Experts of a small language model.
Experts: 16 experts in each of 12 layers, 1 pick a token.
Training: a variant of SOAP for the experts, 720M tokens, 5491 steps.
Below are experts of layer 9 (counted from 0) of a mixture-of-experts language model. Rows are named router (the router's row for the expert) and show model dimensions 0-255. Each number is 128 + 24 x the weight over its row's rms, rounded and kept within 0 to 255. Numbers have three digits each.
After each expert's rows: a language model's description of what the expert responds to. This comes from a sample of Wikipedia text that the model never trained on.

# expert 6
router:160130122155184078147120129137159119153154105151126153154111120160125136139123119112109139096160103118063103133101138139157104094122155164142122134154111103105139119173157126108138089156115099111103133096127115144178116139145109106127095145131137079119093137136183132106127123124139154151151136138106123155084078151138132154169139136144158122144125122120134130147127131142111100139157108191138119156123096123135171096137095090136126112133141137106140097148103118173092108163121158142150116109141166108088085148131119159130154151138123116123095147162106141110098130143145163100109139169140161137082097087095092094147105124114116103202114119137141130124110151158105149122104078090149117137152119146128100087122148171164152161138170112122122132130114123093140129163106134
It responds to: List and table delimiters. Line-initial dashes in infobox stat lists, pipe cells and semicolons in sports and election tables, such as "- Touchdowns", "| Discus", "NC;".

# expert 3
router:113137121170090128127133127131151121115120152103157164080196133108113153115149124123153134181126129139131144127161133109127147172160141096121137151155112113120092134147152144167128132121065073101109139170104170128143128111135168117137103148135162173136120135100088125111127090109142120152145142088090111146128183137101151126151131133105096095151135110105097153139106112111155119108135100120114106153118085096137130120158157131115143162106124121108109102126118128125117104117122130162104137102121092119089134134166149084121077104125122127101134114107112173102130144104150155142130133123147102114171132159078120113140145172149146133125119135137142105121168091120136158131139155112152110144109124119175120117146113085146195198154088150098136151092085157157128104120139149
It responds to: Articles, ordinals, determiners. Articles and determiners opening a noun phrase, mostly a, also the, this, any, one, first, second, third, before season, year, time.

# expert 8
router:120148075135112172084093105135158170113169123121174140115180125116135138073081118073170110106140124121159140074116178141096140125126111161123121141137134141125101131151129142123149117113118147109137099132099077090119141176109130097147108124162108119096111159134126112110121111166112157100105144132176137114105133146141151108131120143143119130096130108101152122120068127103101153165090120100088107138142174142094139142104134103133144123163161142116118138124147113092164165135135067087089115128141158126146116122121090141147114120098111145095129128153137162159158111140127100143124123148120115141154108106165117182102121157126120146133102108160152136139162135127163121173154140100139142103134133104152149117108127111151173120183118139129155136159110160100100084129131123
It responds to: Institutional name modifiers. Prefixes and opening words of institution or title names, such as "ex-", "pro", "under", "United States", "National", "American Statistical".

# expert 7
router:094098176097057127149150103096126091074158170095124119150129115091117113142157132158155065132116121156127134137153132118116136121148077120118129140091139128125140152115105170117163136090123164110124096112099077134106132101154154151106137129125111128134130115166110106112175145132157081116166089149114116080135145129141135118129144156114133168097152138126140138134134167104100143107167154107143132130123123169102139097144143106151129109138111128162084122150158109130136090137097107156112108108143146124121148109154153161122142156118111155131134113123099160135104130153132134117170157077117108154101125100103128175144144081130144121098135135134150112122076135136137139134137139092121181127129165149142115131157114101127136121100161105137103176072187132109148149085146119
It responds to: Foreign name endings. Final pieces of foreign personal names, often Slavic, Japanese or Finnish, in sports tables and text: Pietrasz-ko, Kukk-onen, Tatsu-ya, Nic-olas.

# expert 12
router:117140085159118161130127120146082139125098125139120121131131067134144149135173156130173186100160123137116129128105121128106073107103128108150143117108118116132143119126120072061119173115129129139139164113178145101137144117122103144153157152145090117120137127146091146140136111115084133121101107105142102081129152142141113112149155126101156155142079110105104156153159121114095091104204136127121146107102155105119085127113169115159136118126107096130124122156103141147121135132160142102188145145108129147128103149105135096108128102114125130170162138147160161148096117129106089112123177129152137108148125120149168103082160113151121132153092131133123165099144119131139102142150129106174098126137095114141162127095133117109089180142134101162130117153134169139088125139122118
It responds to: Foreign proper name starts. Opening letters of foreign, often Slavic, Balkan or Asian names and places after "of", "in" or "|", such as "Thessaly", "Cetinje", "Kh".

# expert 10
router:146119128123114101098139140139141148146157109130095118128104101109140087140083130100117107145154116129149113151112098158107114136157155120150133143125111095119127133148154138135103122131167105151133165158198106111129159082116132141113125068111160160107132165109149106123088140130161164125129141123090108128130121126092124122122089141113116102118064136169145145126135186169142132132096098143136135120143101135116161124097106123138108123132165149157147090120138166167132113120156154092127151145132100143154124072157138105133175099153099141124108135109116113142082142138142137129121158157122144134172120111108141140118126136121119129069124134103118106098162170129070081097098139115157121112120153130135083116091145143156094101117171187152138178146135082116139120145114186
It responds to: Music and film tables. Pipes between column headers and connectives in song, album and film award listings, such as "Title | Producer", "Best Screenplay and", "A on".

# expert 9
router:111137190119195143126147134098152164118122141132136126149106189135143149104092151108110146087166110150129119090114087121106112119103127114104125110177125146180111109141159089130122129122136071144124113134137157145141159134114117126112090160128130109139141132148118123103143143118125113125104114131156134130128125144129126102121123147129128149104121139119094142132172105105115168103091146065145154122111096142145097170146136119086121167127075149099102139104101119112155101122103160151137074110147120161157127128139097153155096125172158113149154062143129171138118135134160131129110077124078105092131171138178115164120090102114135138119129104091153163176163087129147109094131135139135095150133127115125139136155083120124086119152139112145126108127120117128147085117137130
It responds to: Codes, capitals, table numerals. Digits and capital letters in codes, abbreviations and tables: asteroid designations like 2008 UT, chemical formulas, D.C., all-caps names, statistics.

# expert 13
router:120119092133118100173093129125142123173132103143156134057143125130104106134133118153095146149119116123154140146151130119133135148171149138094159157078175166104142142126105118154129109100108154145128138154154085108107100128106113127141109106125120123144121179105145099115102162129106111118141128107114084182131107117126150131137125145106087168154146160172135100082147133120136154109088122160124088144141126171142094144141158095113121143079168112125139131167112128113133118117107087103118152090154169130111158095094113149106107129124179119117068158125120110100170104110131176140141153105111114165130141126094173131102150150140161124082118116167134135144102117115117145100138132130110116128091082143110129137125124154152142155098122186111092099114149097108150116111141099
It responds to: Function words in clauses. Function words linking clauses in running prose, especially to, and, is, was, has, would, than, after nouns, adjectives or pronouns.

# expert 14
router:132147145142157111160121113107096099168166134123143091116088119108111138135117142114113144144111164097103123144101115109107129137097165096136159125125126108076133089131118166136106132153141125166163093174148147152090176124156140185101133147126155141147114128116169161144139120174092128150134191164137143103119111168138142165113182103119157096174137107142104116129101104091118126105131161133157128148135103152085150185141144143117161096161125110157140157106077101126114111133145098129122138141096138129152145114065082156108119141108090109127124111130113118129132131178113157088105091120116088164106088107103132081154126107121154117122131140114128127138120135144118147136113125140104155129147142083129139143117108079117106152168117126142154123104138125117085162113126133
It responds to: Digits and infobox endings. Last digits of numbers, coordinates, postal codes, and taxonomy name endings in infoboxes and lists, such as "Reptilia", "Asterids", "°W".

# expert 5
router:132109097093157132111123155141139151102060152110113156146112132168142116159182126140133119120112113112126119116119176170145157121101093136101101123102139159149139150114146075167144168124151130139115139091113122125116097144187116104163137116134092147105145117166085155177104114101141190115126125124171143127120103096137144134130091085156135105110153133129125101131087103141142114128130141134126158128145139117136122105106117171156139161114152122104165125103153144118115126106105129119122120142148133117143151142148167098107135123159121125141116118170144099106169126116094101119105097135165107158148146173156106113116101144101081154125139165143112098145113109126106109166119125158107113115163097146100150184099151164094123072152067112143147112142118124071130146126111103
It responds to: Word-initial prefixes, opening quotes. First pieces of split words such as sub, dis, con, un, re, rem (rest-ore, mig-rants), and opening quotation marks before quoted praise.

# expert 0
router:157134127096174107131116113107096096129106122155126124153121174167111126160186169153125120075118150139128118140137154126150119143174116149113110109104116117134100107163122098107132116151145110083088131116155162122128109138097082089130147139107082133157114123160131147141077167132130153167105125151157139144117144129105123104098145113133155149097098123162192156147103113140085109152151140136142134118117151081123137101139089162094103116115116150121133140149168154107098145142142099152161156122095072082115117180174137118170098127158156116128137134156165105128091141155139100130140117129168157128153144091133113140134153122136135120147165139106135137123092128107152126118119096153109136137102131166081138144108131146097111094072094109144138098090104116149134120150112121
It responds to: Numbers after separators. Spaces, opening parentheses, dashes and minus signs placed right before numbers in tables and stats, such as "| 50", "(26.6%", "1–1".

# expert 11
router:116122096136143161121143150114115174123097120127108090137160120141155082159094121102101119148146135125133139141140127129131113133112095107167103116107142159164147124094117106135137142121121140138161156105143139145155139127089124127121172153124203115115171103109094100093143103123160099112161147118122144146142122133123112110077122159155096127161154122103134133146171126148129141130121128133096123094130135090116097090122142099132087153123125135108151119100142169098129122150150136158119094161138091129117138159112136130136164089084114161125141194081125058113160130072137147144124140104116139084091128111099154122137113148128121094122179062103146133072126155145140107145142138163114155145143162113113138124133141138129157087107117124129134115144171118126171183112106168
It responds to: E-syllables, French-style names. Word pieces built around e, such as re, Re, De, Be, Ne, ce, ue, in French names and words like Recreation, Beautiful, deceased.

# expert 1
router:144146118120136178118146157141110117150140124115108127143120144143104147085127127117116108101129160162100107128121129113182158116117146134136106164130100083155141180130086178117104109164160133147090092126106150137097143123157097116110134098121140131112122085109144143183132131105115100120093079117108144144187138099110136091105107122146133129117170127106108125126120146202174109155130158113117132092147140114122130099082095135133120140167148113119147152128121088148142173083118172130145125111139138120154140119133154171140151152083119088114131132106161080144154124136142099123152137107125176133140100152185102109124139122105101137118135145115073149123131151114152121161110169170088084111109143113115114082157113117145137141102160109123106108131114146161111120128157085
It responds to: Date digits, mid-word pieces. Day and year digits in dates (On 8 June, 19 October, 1998), plus inner word pieces like rib-b-ons, mag-az-ines, ult-im-atum.

# expert 2
router:139130186116105124141116131133114094123122117095151136122101121108147136106103099166157136156075124102135129132139097111111141147115124143148147113117167134102115149146136151112167135117107139113116151144079104143131047135116172145144146115160115124116113124110154140117201163148123106130119155116097126133137101080131139148103091101168103151126136150106134105118119117107168105119076149120132141122136180114150160161168130145141138134078119132159094121117087141141165142109127125115152164145114146138104117139053100145111144144123163125077129123093131147136156119090132123133169122149092121158112147167134121130150136180153113135149117155157120107128145128125132173122158116100082109131092068105174110143172135085112148138114113098117106083116093115165130121131122141
It responds to: Sentence-ending nouns, verb endings. Plural nouns, object pronouns and past participles ending a clause before a comma or period, such as "over time", "him", "used", "areas".

# expert 15
router:138145161131084148095174115149118145098113119155110151125105085137133175123121139119120144167112128165124107117124104103138139089079125120165118109121121135137136146118138157139112133102130139159148134121110106141145133134127137093099099117143102129170109109131088143099197109135116094119126142120082160098130122126101085161174158134072102135152137110095101075112143146099137160150122117117100149110152155115193122153115100155143115097130125153137134121091106096128143155135144154145106108154122107122142114124107110159136101118140135132133126087080101147119132165097141112134117123111119115115093158118143113119135089133151122140129132148118093079155143086150141171113111113136137166130163107143177141112132179176081129108116128133086114180117113158211122118158114160
It responds to: Section headings, noun endings. Nouns and noun-forming endings in section headings and titles, such as History, Treatment and prevention, Social marketing, plus -ation, -ity, -ism.